config.yaml
experts_per_token: 2
d_expert: 160
d_shared_expert: 0
router_score: "softmax"
router_noise: 0.1
router_logit_norm: 1.0
lr_router: 0.0016
vocab_size: 3194
tie_embeddings: true
dataset: "wikipedia_en"
Below are experts of layer 7 (counted from 0) of a mixture-of-experts language model. Rows are named gate (a neuron's input weights, with its number), up (a neuron's input weights, with its number) and show model dimensions 64-127. Each number is 500 + 50 x the weight over its row's rms, rounded and kept within 0 to 999. Numbers have three digits each.
Before each expert's rows: a language model's description of what the expert responds to. This comes from a sample of Wikipedia text that the model never trained on.

# expert 12
Single capital or lowercase consonant beginning a word, often a name or table entry, such as C-rystal, Notre D-ame, F-ront.
gate0:558526445501421497480520536505426499573549486508397510488506542515496535400515583497438433479494494507540593436548482512431498438453438537485483503517508418436483600487507552490506476493474498
up0:556523566578486505585452585533446473511586479519488498553455527445510480522489522572408447522515485573604562507498495510516437529412523485563547548482554471524501444573525508400479441483435573
gate1:497462483423483514472398529471562487571450523478478531501499438565507480454476551578543506440454579588579506462509499517473523461515434469508544439500431496524496463456423503488435528466536494
up1:533509513497566565464495526566407423377509460493541449488418459555449483566565497469492453508472476406457541498448496611464487581500457533546484496444489527450618574454648477554511392486562552
gate2:399506487531444467506484430506538566633389455480521505506422572401499523468493546537494520501502508475501496400466476459438545499495489482531555470571561509520527516539603434503483500489498455
up2:503501633505531617501369444475526445505449491462413436557497452612446488551504548580534459515463570528553537544466552559507490426537483486549469445518507560545536561455513496514485502518552564
gate3:425568551446503437586488530418502398502521495520501400415451515542543492539633524440353433463615499554469439439511521501381479538443512503593513380505472564534422522509517413503522510549488527
up3:513491515479499487536479417510524471494484490478588514461534549543499456570572559385490496494548476528479517519535439535515477534484527415514512566567513592499542449627608420467484574513434472
gate4:492420433496539449461650519493511472576399511489471441526521526539508555523494421543505490533538474464494480502343505571487505504549527544509484438508486543513505507589493514603469532428513348
up4:511558510497412467563492495601582536504532538553522561631443502487451582378476598479479492500485486498443563558507507515519447485490492514475504575481572464463438481543521522442521512552531495
gate5:441528507527528460532540469616645502489488565502481497507538511498435533577584537497479555483458455481577507576463530486493618457525619476496457570588425514571499389555654492440430562497515453
up5:511493426553422478492614478517341543525535605491494494489518591476611454507469486483505472480437500478507481549487416504592529345502521454459541508549575499457556464554461429471591451535483540
gate6:492469522450508524544498475485582529516412476529530480542591478537386490477520554425565520578498438505602381454487510453409524564417529512482442542494499444388534421513528403559548533457506456
up6:431500494547545506528545484406458529482477566480559499522419509500446509493503605521507491464432430486431522490422522451518532490574570530486414440476519522544531549492492522438622521490653479

# expert 25
Prepositions that open a noun phrase, mainly of and in, such as Peerage of England, Date of birth, In the.
gate0:404485455392498501589582506534489506504487508458542427486473521450582479482567531482560505522494480471494562359510451402461430494495492524540495556491533573456485503514465592447479500491487511
up0:505472535499437496584508545583395516601488498511576540466500533441487559418480557438462479474473514470579393500579496402449387510508577485624450483486511576523503461522476525425531474500405543
gate1:501455558414497520496491456488567558618417492455465539526502494561523493522459492604501518505506556532602553586481550504507540360449583468515527477533471519468542421522521512506516446504504526
up1:458548504438545441484501538495460386471524441430519511507437542495568402501616515397461505552490465430449467392469483604403497556524404521410505522427462499572465534371515444517550510528501556
gate2:338517503514469542447423503460516544486496485425561449522455453419418452502484647539542457483481589478446455410526461487386560516528459507516546447554505569512514517459583524450478479447545456
up2:553447513482596490445540555509606451534440551497418487480450494499499493617503507492567503580509531431551513479538500515539464472525495488486471503467462503575482559504459473550516531441520497
gate3:530551463561493506453425510494473504461532446473486405455477534550455424512588478528464554499457403551515399471499491475407438546446455521542529460555547523521493539486511462498587501524438529
up3:554480492527554617545455426501423578442428459568552552432555581540493482592557532494479561529542489539542515455401446432488409522449469492452475464538440662491525519598490470473508480491494448
gate4:529467464529567495332517444482476433492499465412543464448518464524436510441608452514553508417522424520481514553435607553494534498489513487312520502465371506487512438489562526580501574496479407
up4:463473560481465517451531530486557591476505456468440652568476542486444472477504575542490490485442469519454573514486506504560370484532479528470497571490526478484455454535482438515531469519434522
gate5:437514594455544509474549553586522536508602586506500426451477492523491451520518472434512585441535472484513493510510489517537573466439557501462445515537492542539505450536493578415488499537525509
up5:535400490462454416459542503565503502486488621525497467519489634454501477494569504430493496470409449432525521586561499508527546483442465476501505510568499460548537555488503484470502432479506509
gate6:454483497435356374480503546470501504482478491521490445472553485454452409559517534429468523498534510535466500413606529466493537490540442565424433524574516534518548487482554398494533531518470412
up6:470458450540496501488579573442443539413463503633470473501493481441501576517520501505471510481439496535512492371519495467502474455570423495376523529519439428486457489553544545447543475412560519

# expert 18
Digits and number chunks in counts, years and table cells, such as 201, 199, 69 households, aged 6.6 points.
gate0:506536446455436592540500579499408494503534411427438466471518499441564506377476535525466435561435357493507569450484462415493519485515501502527470533595508457511441602569399602468512445510603555
up0:564424511511473464507522496478411504548499567595510544497511619430526503551495559533499473490501525532634505509500606335495475501442499497584387468411569550505496467472551486434508491492490620
gate1:572501502476497505529506495530555554498629596499525483491416499576523545436600512512488503491434527468525471493512438444495524492480450581548461365578523481479502439456437556512469555535475506
up1:511599509443591540541417472613451504453567535428464475423444500499511427559536517456521416481501503501441442542478587504462520531462487490569449485531456488486530595517529397503534557527547534
gate2:364526465530394587500493457432494556560423540503522425425440488437520457440426496460581402515563532466478465427559496543477568548431557498529524493508497479432547473457528490552513473534504551
up2:595550511457625469491490487529482416507553459519453457485494539527403512494513564538523524459512541511573593556432574584498487496591611580558475529469563487493581536541517543513487476510470551
gate3:468514525522483454428559570434506467499504487493570534409508519577491567538551519563448454428573468478524508468492462463528480558499498541493536481529505541556515548485565573514499475509425555
up3:486553503417463445521512463506479540489475525490516489496501529578459508517519576498513609556594489505500544504453408497486500509443644582502537483530477549545513444614563486492450481537451418
gate4:474502433507625432479496401460496457555479487533497478418559459547568502477501489546526508421525480521483484518487542483513504493447562472504462478491561585454524448488523534519503629516499362
up4:519485560456466504503549579594529597505525432497445552580442535484469526525458516435486455551450529435502504532520526592545425483442532509527525523462526440481353544559469553445561486517482484
gate5:466464530524545487661512527618499551440554552460456492493502519458436535542482533512497502498489447495597496567445563574494650499551584416508508510485421497532483418520581545495448499511497547
up5:481500571499455520480561589442396448593556622497516515510480578519474465572515544519505445487486560472498537527545447549588443456568459492493485495514520523436503431614431433470496505516562487
gate6:455486497429364418489474496606563514548504449448577566502494464499476476506530489436464608528503543516591470504552404502445542514478514555479522491502483454339506487547558519496528435480510325
up6:565532457607441520487515581403468492496516471498599479507472493509495465479447488512493523465417411475540585451550449507576438402571493433472519496476467427500507512605533520423542505438588500

# expert 7
Line-opening hyphens, bullets and pipes starting list items or table rows in infoboxes and tables, such as "- Died:", "| 8".
gate0:461539437460439609538551480495537502479429375476486498495539495532507506461526598514483362501504440512504579494462558455440518495439475502536549424508513489449458574525563504514597510502501496
up0:503428515504364540555493506570365500476498485529455612527457521504469495457507680524496487499507453509544454577587496386478492464457578442513513490486572520519482428567542554403594471408526622
gate1:426524520430514487469497490567538400424454574501510521525507498545531513458502530484560478419525476465599475487557544461488496499524567506464488500493444548505491454446498504503482512491515496
up1:509484467342524533405498489567378408403551527500480506390500514486530408564537512430574492497489499376477494476555522548400447532435485455501602433504508557490519548493515547526513500508499500
gate2:404438454497450500490564505469432509590522465559511502468431473362493505498606551552563553581423494510532490449429554517498506530485419487535482413497493491450424478567557566470522532527498508
up2:537523472525489512495441574439510480492519451489502511501497500475493568553535500546555442550476544516641476509487493662442487513493535593516414544441435467472504503501529492572537508524556530
gate3:570506477453534477494442542468563400502551501542616417391544503497496512501493510452316514508555448559528549446477479494424411527499451495503559500526526475567484496468520485455544420514533539
up3:493525477404546474594472499504461518490512504563532505421591553579494477531535509475447603510510499533529460580431475458555379424511445480501496534486469518482454466569604423425441543494411453
gate4:500510502512579462486510508507501514445488500553429468606456495495544475476568427477495518437511416461526493589461506501497460607464534501492452468560473506527583397497506486542466635504497366
up4:499502500479476475499501536541497568516485448491471641533467480478411559475456566479546460490482520490503562488571487518559396453483524536537536603510540487457428499531501500512584512508484502
gate5:540446567478499503566492502504498501513540582505542428514493575541427481538509480507519528587537496558653586496455504492515511403515545405543494560540425549464538452477489524511454499509514460
up5:410462494523429522428532550501451556480483612552468481444515588511543556604473544364504499441519511429519549549532450534544507512514554452546448497617518495510547576561499474515520442536536461
gate6:517514513471470466535464514459610538508518493461568562486539556446478500469502498436477512495597505484566508484486443521433517539555512551462508546559468530361460491508566442467516499503542434
up6:502545510536567491511489568447420463510454472520545470607518481513487502537471520543490515498486550478508626371502524489551561375544468473416464486545563511627486540431508517481545472479582489

# expert 24
Lone space tokens and table separators right before a number, e.g. "including 38.0%", "age of 26", "| 65 |".
gate0:489512443478391530600455501507512488476544493497491510523510490399561471400482611623477414580549500462560593481468499467483522551487445476505492413537562549494449450494484575408520495469571498
up0:511495555482508468499528483595376520568542477603472549481500506469493523534430650474530474532471531497610490480476488454463497435462545477628452489617520549495520468491463552500477473467451524
gate1:492495494454497474506490503567506548490507509495548549496493485634520505511466521530467501513470594453529473538523451481571524533513408494588515378483521458499490464373501509520483547480591526
up1:470531438477546543342442491470515418451501494474482491438458477564529473567502505405527496448545447452481508429475497497390500501494480408540523486497362496552554538526544429491522416488502489
gate2:477523509446526534487464449412494518545476576390486505538437433449506481497536479509522547513438529515505460325518430523544516449461532480511484434488619578555490496499550558510517474472527620
up2:626541507563479433467439532472580516521517481495430412498460521403478505558485497508515475503575509501567558520507538611471557508399475505538545488441375435497525496436570421552556510507483507
gate3:495498486558405491481481581522472451480525487540500389506498529592491517493586572502455507512500478441473508408519493553508470641431468571527530564530513419519507498521474442394587391504573468
up3:522496492482511500562481473460507494454416549546631496405505533600510491577568442487460592532546494547511529482474458459491505448562531490493493445561508631499590547499533422393423496486437505
gate4:428415405512555471444488466499589460539588487536487466487537538534549480559562497535483597513510429485486504519351646558508500487512499433536533428429455500480599394484499511529543566509438352
up4:475474510430528489527502549533519588527487457465476589532470486488474574374498573500531469510450500492490555503526505508558447505514473503496515552566516462487405490545487551500560505531527529
gate5:452455534483558410537591431543518505450540616475567509505493485459460478500501451511489584499460385440547466579493531453468507456550544418436469569481411501572569483507490480535433471521479478
up5:471487489470491537448526570467381588525481513520500519474477586503482497532500556461555496502509592484480542498538447509580538393543538530516573469554560416446539517494475521497503448506515533
gate6:500519495397473397520525636561537489552518456559457485449450444489450475365514543528466530499440471496491456446534461489455489542508472487404440541520407439477468472523521400524502456468491447
up6:512565494484587601489523566470469500484533537445522506583450495518569595474365563534497520450475479461476507489460468430526499478461402525446454535491499482530445518447515604365482497416661488

# expert 17
Pipes, dashes, periods, commas and signs that follow digits in tables and dates, as in 3 | 2:57 and 1932–1934.
gate0:516527387411500481586559464514451485476477452501510495501514541522478490406526609485419398522407502490541565525479515449501467417491478529506448520531509463505473524495574563465476403450496486
up0:487396508626449540496522521503389501511540573570515534513409563418440489524484511515440471552541482493565540510510547375465461513417537532582480523484493466493536454502524523325496431477392561
gate1:527481608441547566488526495570437505473470632514487503610503468575523534492545504555496495422478501507592519449528506553548493461525475518546464423493396481494434543512385398521488441495443490
up1:454540560501503527499463459546458440471534473497448462511492486509493457553569504393530489477558470388489468501397492551372540524537473512607471484547381488478515551441477508543540429448473559
gate2:486547452491416527541543430439517487560500491432457453440431445480465491493458476505488524445533550452543408505490535431384548511540525503470497431549475565506477471464576592469553561492566546
up2:493471496531570526529522523494550502532468537519458516546491496451493439606521528575505507434492549465617512545508489562448516466577530506536473503532502505490464481455498525609473446489480572
gate3:448500490458507504492462618451481495474481465499551474512468498559508503530564528511442458527541501476470442426552475558471452506408522560564532533488506510581467498595518439410549436502504488
up3:441412533424502430533465481526417488537474517567600554447517558542544500555457503511494542578567555508448561497396477497435473523515540456521496498581507513518541552578595453358417463511428480
gate4:494465450576541482400464499442465438514512551536511460383456498632495517500524495496543555418502408522501453584502505490516476524510505418518520431427437511482526486458554455588485670497473348
up4:500522483461477448491516520539585627492502472499429597585395484488425506477490529509507467491426535506488532480502565502575382489511512589478572546487516493479390527540480535478572533500500534
gate5:449501453522516505514525453501526554503552626429437418466468571524571502491488548439466521519513487506523453618478559506419611441525613446497451530512440487503525462445516524495460560563429480
up5:529443463491392536494604544495463500534466672448420475516472512467526447594470512489492496469533460518486479603568486586530498486540532492498554502605521420521603526498539484531502499524555537
gate6:473561468464431427483544540499509562523480506443508510470523489457552476489506513413528473495541485503495443484523497552485531462503451621508506542579520553460506430545528451466500540567556419
up6:495474475509461605488504650430500548445502496486566465614499447511549472504521605508557512457541500499529541440584475446529559529511442575504449489439466445555494439502601517491613461446589522

# expert 15
Word pieces with t, th, f or h, often mid-word, such as beaut-if-ul, W-h-ile, pro-f-iled, play-off-s, Power-t-ime.
gate0:553502410446419616633502500535438452477508458482403537509505504502523489438472522522471407489459455475523630499469443587435567478503506530541504474535525476499506605482511525431456476423516481
up0:567371511549536476532544505533360440485549519599533504581459487530434502471435625547509439447488471556560487507483471424521407484511556480552515488509574456489476514461543500450479528492401567
gate1:471478500488493511464502627525516459521453479411563493497586460592513431546465463629467514481483579496589486483508501515555508528510554472524486449461477501501500447431453416562471479483518512
up1:531543481474539521472451455546412506403565495497480482467418505527565507540605579391502510484491551443359468470506568597411530517516384540474527530447486476465517521499561516444570481459484564
gate2:440511501510437496473535421442468514577447451450518495496471424469462519468549526513485477449476513544525477464516435505451557543511455496517576460496456495510465434486539532455571534469524500
up2:610542509463593527503391524563414480452501555485405405555498526500474576517481447573584517468412536530594519549451545505490487415522499478479492578487472495458532517576514508552501471466499563
gate3:532544499459436461505479524492471503394496498538491458520489404505509544455525459501424505446589493599461477418546494511470417533565496618600540528545482478472474530436472443426447458534525531
up3:439451480612513492588485500534460461500442495545592452534620520589480516542630589460511548555530441523545511471566468482500535443444514426510457538484487530538473477505507527472516561505418484
gate4:469498511488634509446552433530404427486523501519584455479537478585546516521467484476559586473505358465535488550417543551478600533498473513496533397518498473492595486420474485525526589434514334
up4:501509519471470522473498535529549561493537581501437567515458525467403582515486595557476507538496439454509467500508590480541453495500502487501475500500548566563337442475519474436596487546533495
gate5:522524507502604460520530498487562554432543597535475429500526436461500525473486449487601505556438483518586532541485568547583618490481582489508512499511435601553470474524569560479514503475490423
up5:486525510406494574518468523447478524535602607575483486450457638481417391506510446524512485456484565441549450541485433503607550509513496444500474471514563490506541480504462415492439430525501503
gate6:544454508471523474471534592492536518552401470468467497433517531443502489605498500501489484515506583513476472427499501488475572576508516613494492420550520501360512495566524462497616584504514417
up6:485527510565483585419500588447518519393476465562430583576494517463441496458518455529496472470531452442564530429471515399514479402481503462477455463501493428508510542476565555451600503478636500

# expert 22
Auxiliaries, to, not and prepositions following verbs, such as failed to, had been, attacked by, would, with.
gate0:459511381499493483578493450497492510468511477471502449548482491497609481435524566454446396514409502450516418496426508502472513495525517565603546438488505468461467511500508501399465561584532509
up0:466415514572458441625516502508475528534524531569537532538551490444460500479497432535527484487465499531576505494547554377477382566380521511561473523492494558458497493501524487480501502460404516
gate1:500540559502415477499468499497512455434485555514482546574539425597487498437493561555532434456419529539419488489469521559573579492484526448545520515464474478505479443520395483556520560547560505
up1:542505442366588517532493476488501398521521472429523455444474511557553448505497470461570486477501563364503490495515452558459528557431470472530461525518399482458602624429632522492530521509500568
gate2:430507549433496490520503434453500528544465566485498411499456452416522517440566548475622549516465503495533526457455462592401559501478471467495470395519531523523550498493504541471489473547486515
up2:595562436511510556452482561527553561434525488507440503567449499480471474611521516542430450488582507504550601472492574585572557532536489568431466584505502426486499576512558489580596539495489585
gate3:566468516477472498534496613526485499452511520497557533380510499545581518524557489451460520467537453534460503383520472557459398564447526501475566538496502448554478573459476505403526454499464490
up3:495500517509526568622500504497438508497524367485570579514467530493540503549506559514510500548475447476500547495498465533575462473523545488431454501601488644521418546533490508516484497471450516
gate4:494542464525592473471478504458502537536475582397516500493618453582503461506572488507511448412487524451500425524488557535516456455386464532413480452528443535468577433399503514594533650474503438
up4:483495556575502400440499555542468527523427484507544567469500464494470540479463602536486489468347524452481420513568523471555488481536494472482501499556491477507483486520442547430583440501554529
gate5:477489579479541466584487479507496498511601653416544536404564499498448531536470546532523587542461507507588505505560631506465596456528538449512497544527461534442490384503500505440430430475505483
up5:462484491565419499429592481579352595595496551558472455481531629504462499537601521524525481483475468505471472460521508536613511427415530515491438499496562453506522445491419448487487521490499500
gate6:499457557437393428535609467497506493502410498520548503453504589487440481427428505523463545493496508549459433387517419518531584596445535582503441474491527456448583496461535512478576532467467419
up6:512588492565497510437480611420495516469464523450498523577496418498513488437528542544518490443512468503476527399418445465526581545570467529554469518327556483495511481498475609438569507483614514

# expert 26
Commas after place names or clauses, plus place, nationality and month words and final year digits, as in Washington, D.C., Virginia.
gate0:516580425450440522535554509503493432473493422424458463540543578583589518476494571534489448507436503517512602485500474499488465405496455509541567501511475493415495537493549471468534436525562507
up0:457492459513443492557482552507533461504488501554494489531494552489488494455407578475522430491477570515595489417587492442393441592528520452536515479443605558501441437493492503486503538491446601
gate1:583558507494523436472538523488535477496574509400537530523562438547498489514429517535492476384364519515511540507523449549537506504556523409587499496457505476472538443481421555479446531498566495
up1:471564509467516465457468517518419363474563527406490485558503525537508435528495464423443403491462514497495487448428446525518501450482399426536465471507413480498547535430539496507539567507525514
gate2:456413491493458452488528474515528475545472482515473444498387503450532548504511500508554451471490640470437507505419503517473454510480452500561510622532560516491488485484615554447474555519512469
up2:614547607419486495425420491477590505475565500478458492482469513497402467541504502496535449577522476577641482543528561547452561454527556553481550481423471420525616512483470509569465524536506498
gate3:541512496501568490531416555464500478501497481487564478467470528535508444500472498530401557497548469573508476410520570599468405571505501577557551479560513502531458542495483507475509495499521505
up3:526565492472429502541489508498462451506494528575630501502452491579500517519541540489504498466531471513572541492388411459548525547468472487513564466572473543530554570596534397530451521508492467
gate4:498470464487543572447425467442487466549486421529509462561500448525493475551490468463540476466498518495493481548425593503438462498496491493519564484513503515498589427466519503542532567488413346
up4:533522524443491440483465488577486598508500512568485595499429458528474497506498586485553456549430588482519563497535529546504420484509429577485499568516482495458408514505497575527520489495514422
gate5:530513570551481487511542553446523569501484522512525427441473480452513492534484475521500514516566470517604393517475470539488579421525636418515427518463409561496506530457499505463440492454479563
up5:507435483500510478476590488505464422514527497456417542502520537559474510497513575443535454482424564442472518528497407575552499508498494492588499557585514364551506453592450531510498447529562481
gate6:497501515489408480523500542493562520525447467481504456474445466495479451450454426490601431517511586419473378468501454528421553566459512504448558472531562552403496401539492503538556539470517451
up6:549538464494495533510511495379490520435499500566578538599512548504509499541490479644505541426500497535489509414444524442571505500568480553516492542456484455501542538542525456499513543534557458

# expert 2
Common nouns and noun-opening word pieces after the, a or his, often before "of", such as time, career, season, school.
gate0:465541390495477494491503491541428447488479527478475509556537521498548497552500581470465413501502493492464601469422523410354509461496433510521386450546599477497512533510560561473509560507601516
up0:551503504536453454529545567559498491629488530598529594545388537364468484492456503490396477505410435497593508469538487486400434540474597471543500522477482412490501483475526509422578461601520638
gate1:462473578524578509455519563545548374454572585501498491511531534525497516504514442447482573396455496499515565414502481384503547456500538399508480524555444442502479482474473521535467527488508552
up1:492550563341595507513407489490422437413522515503536454495470476556565480548607511507498471496474451434424513507525527527426443517483323523493485476504470510454564545498600473521461444495513582
gate2:505538509559444527484534510462525502493492540502503452449427437437462527479470544462556548438465534481555479492461524581441492458450502452562541419476508573490501567501504427492504498532506525
up2:594515465484490483406436439408552456505468514528452521470433514592478525585533559472532419478484515540547505554532513539497491527618522550485490491531518518529549527469520574589550507500535550
gate3:513535507490535481459495578441587500540515529535493407462504605564528498552592533415357488432556489564500504452484412550420452577471491501527582526457500472541517523534521467461506445539416610
up3:512509479507505483536456484566476512464419500549537461492474615539600554530533527496462492474529452506541521499469385475515496500466557467541510594532467549522543476544551409465515572556414464
gate4:479440495486628543438543503447441485448508447491590488506582502581594558568521502448544521457517488520510467500480583506506519548428493504512524407516519574457614393418520472598472497463403409
up4:537490444520576533495420511547443652495392551535505587518427498549436595450475656514523426541493455450520516485501561496590491496504542489529488483475498521483413486459457513460503513495499488
gate5:413503566525592452451474490527523527486549614524540512460513504450474521480509489529514571531535431474609453444496511432479606409529557412517433509509499511509559494542577478436385562595395485
up5:508403485586408485454578488505430499572500499532447506606492518534495437620528532538477499558509490500465429579556402554538516512464441492526499518581538524520489522482463459505472470550512491
gate6:521514527403417502507483580491588515523442488502509429496556510460464460459425516498546509549511459484531431481487509524453510563560467505497440513454532543352544484479507502475561476558542540
up6:489574526495522529496421530406459454515420438433509511615523499434502445497475482557509454463496413473518504489475498557519563490526484487481575539524457428489532505535563467427643510506631424

# expert 11
Single consonants and hyphen-joined pieces inside words, plus sp/sh word starts, as in Wilts-h-ire, lands-l-ide, second-h-ighest.
gate0:475527426475467518606507551560505380454469416426453508506395478546522491448618562528480437502536500522536556448431489464526477454540500527447506423525531471483457588483533611496458385476531429
up0:596440527468518509483565556527526541514483542589506543549493522504544581480468426563474481513431460517615511523543484436448489497463479430572562485519484480543364456516471463459589485502373611
gate1:522495458468508513453480473591588495473539580498508478589447447566553468457488502582478482421537540447570510475505439494471509382545516516611546443484521506505511495440488540534458538513576474
up1:482525545518538470518458499552342429475534395498510459402490494511531470522634524486542505547454407441439400470474453522431540504475438536499472484475416500511577639498589451504501446498491535
gate2:453486486477394484499537490395585418549479466440496553479401553417564536573508580451544527546446511507441477441529472488410555475607509492517474387487501569388529475533535478371517566403519554
up2:509571511430552466587512492568501480416532549482453465474460522600532535497540404597601511492494508505588624513497558555473534421563593507496359602526560547483569499457538456525537489513523485
gate3:483475528523528568568489515510489456461525512506590457468428591548564447492547537437444553455576476484549481446482470535552474560504518565550526498507510564569523496503524476388515453432492549
up3:505420568448605544593508496520467479452487504505582500463568600527627500519580529513518614512454446429545475530460486503519445510567497527502426578575462575535495477537615500453488547421469399
gate4:473486414459448473505475504497423418515460547460521506520544598574500553501482472554536471465462485499565403459450625488470532455504567493512529471574421584499557499452506548614494528446484447
up4:578495462440487509490501498519594623520494518494501600579413468502421511515421573529537551557408514493497486501444537547654452436523508483497535548502557542507498503443478550529584447517605501
gate5:404506504518522540563498500500513572548578611547468424483532484472519442516567496421533506456486435468545499497522570518484496485431596487537502539533398521533520525517566540442400477462546499
up5:406519506481436522511541545444485562536491498528469494493493585528469509520464540539560513438425496456487556573620386552575441455457551411605510537530471434515513483509464444490479493534519499
gate6:498448511479437501460469500555531578506444422402523507426460455479576504521486577495527530506518478452570450436558483430493526545491513495515512522553519527492438520403551389525559515503577445
up6:497554658429567517482480495472552525503494497537547420545579566454521546550427487453500486480484393520495528445553478499565527511546485488400485493469508484456502504504480548420682480435648499

# expert 27
Opening parentheses, quotes and sentence-initial capitals after prepositions or commas, such as (age 74), "I didn't, United States.
gate0:507489420445461469595506504489483519482459509503536365484493554400469548508557560488388480468506465465484575470482493481428511526498510511556539486521565485461461648465478529491515538488469500
up0:504464575527427515520457570562457462480515554572497520515476492495574519509424530618471480547474531548601462507502562439512429473540523494512458546426514425480469440433508516339599484508442575
gate1:465469483506597511582417525551536441477456537565513506479507478595486555518450543496522496375505594496582492439527448541508521513477497551492433500480480519496540472475391499496405538550556497
up1:525573531452556522384474486547449446489657496484508507387441537512526491589490489425526469515496454447446485540457495588519505521514497459483487485485464525555612525536601430503589483495493490
gate2:442546497572494515496507589527565547650500530398526515502418465405530491495477503471498565518513429508487397430494453519447508508474506532491482464519555547473525575528542502492577503454482480
up2:553563525486581497451528524501581500494508546442501522528497613505509497496470534589503549526533520486579480506533498469530475451608486548508533386468510506451573494500551473616495532551591479
gate3:515569463459469440568512512448476508460507472566503497451414502555441537499565512422448555484622504550473481438495506497463418481431465535602563510591562499577446446488465468438550398488534499
up3:524495509463529394516493414496507502566462476555531508499524548538519450617548493522499550502538433476477495504441462512504512474561524489469478516611486540517556529603542482454476496460450477
gate4:500503487501608489491469473498508493508483515530500514401585500528515478476599490525570516497536490469463441504439557539490501533496499505550560508474473523543514485466497529634508594495511389
up4:495518501518478443540525554527542546444433554476487582532470504541432542452502595504481498497467492533464523546487506523539463515485498567468466562445441513488379555533505505536602559543505437
gate5:480503577458562536510527415619560539500571522497498513486566501482508547503553540518509493507493465521514504595516601472496554509510560415540492524475419483504475377570505574498430489514418490
up5:496466480556459501454538629421472474468465571461484493512471573498496488619489489483499518516511500504551511457481415546551491376500501489511491515571560497460566505470445470495473445508466506
gate6:473512493479498451467536562416587512409511521461525409533458502429468519503445505497490457510514487485526425448524496422445550455403507577494501474613539473464485500545572439469512652507498450
up6:577475538524543493459500579421453474474517563519439450535522496452557516474467517489481498493456468458458580488499447480507535447458518566418501470379482477549506407570474487491502494422655424

# expert 5
Subject pronouns he and she, and first pieces of personal names after pipes, commas or list dashes, such as He, Mar, Thomas.
gate0:579479382513534495584535534445409534436558394507359472519515473512531539498516561496462407506531429466513527486480448443461488455502469493506502548520565515459485562518522492393482575526475498
up0:437414592574466496527483575588455452494483574540518473534502562543530520496429540532442506529378503504547514453515587493466417557544623539585503492468442503502503477550492535415497500477443543
gate1:373466471470533472539478580517539499498570525486551509445479493653495520397426452549477430451408524551489451464521510511595526489502479485499437446491453534478453475456393464524528502529549503
up1:510561526500495501470520465509506413492489439439474483393485490464499484520633503489500477557502464401479472524461497504451481500490507509567592432485513492538552589435632556501604533471502515
gate2:416469526467444597500495490511472500562513484471456463482426441335473596473518537491545507532536507486463513488504520545416549431490403513548522439591489502542521431471558498414528505491497611
up2:582531483469555528431496567516513489497525488425383393538472556517461535507574479510507522562427480380493455493447508524404534423565427549570469452516489437528531465465478553526535553494501516
gate3:486527481482499483517506631475541498475462546511552541446477550533484491468661487450477509489584458432501467523476475523503338491513499564608581487492498504491496485448466495466471547555483586
up3:509490471476544477580429496502478483514558489498542550492580481596614475578658553500500487497502436472546491518494365503509471497569556476511499588499437526528535469515541461455482528554517457
gate4:430488503483461482485548434496440449559473445447536505505622509495552505498514334531516505487572477467521443521459523512456502525495556497547456399488502578526512462449569477622472594499492406
up4:464602514452485491503497540515527565499499488506440562561444524519446562454502527524488504512476492504460497571500552506574388491487514515450508528477508485497343491505461523498525518530521471
gate5:435501481459606436503494499500500530480579706526555528443627498463518540529495477494499563503570486527524494526503514516605575492504546459519445535562368559550511375496524498447478481468500471
up5:479454495522399482490547498573388508503522519530479500521523534488521500543549492507506450466435500456529482576569411561487501424545505488502534612544530527561564414490458396503509493452443501
gate6:510499539433512417602499564426557535555499443534430474525465431492376497572473480424469468510428533483476390471519437563508580543474522562450535541523543576376473486548534474499545413544495476
up6:496536501526443513514491605437423564510477472470438523525480468453452487501435460537499470449445333537477564502508543447533551487531488595448513526468509448564471517533546537466588494507585528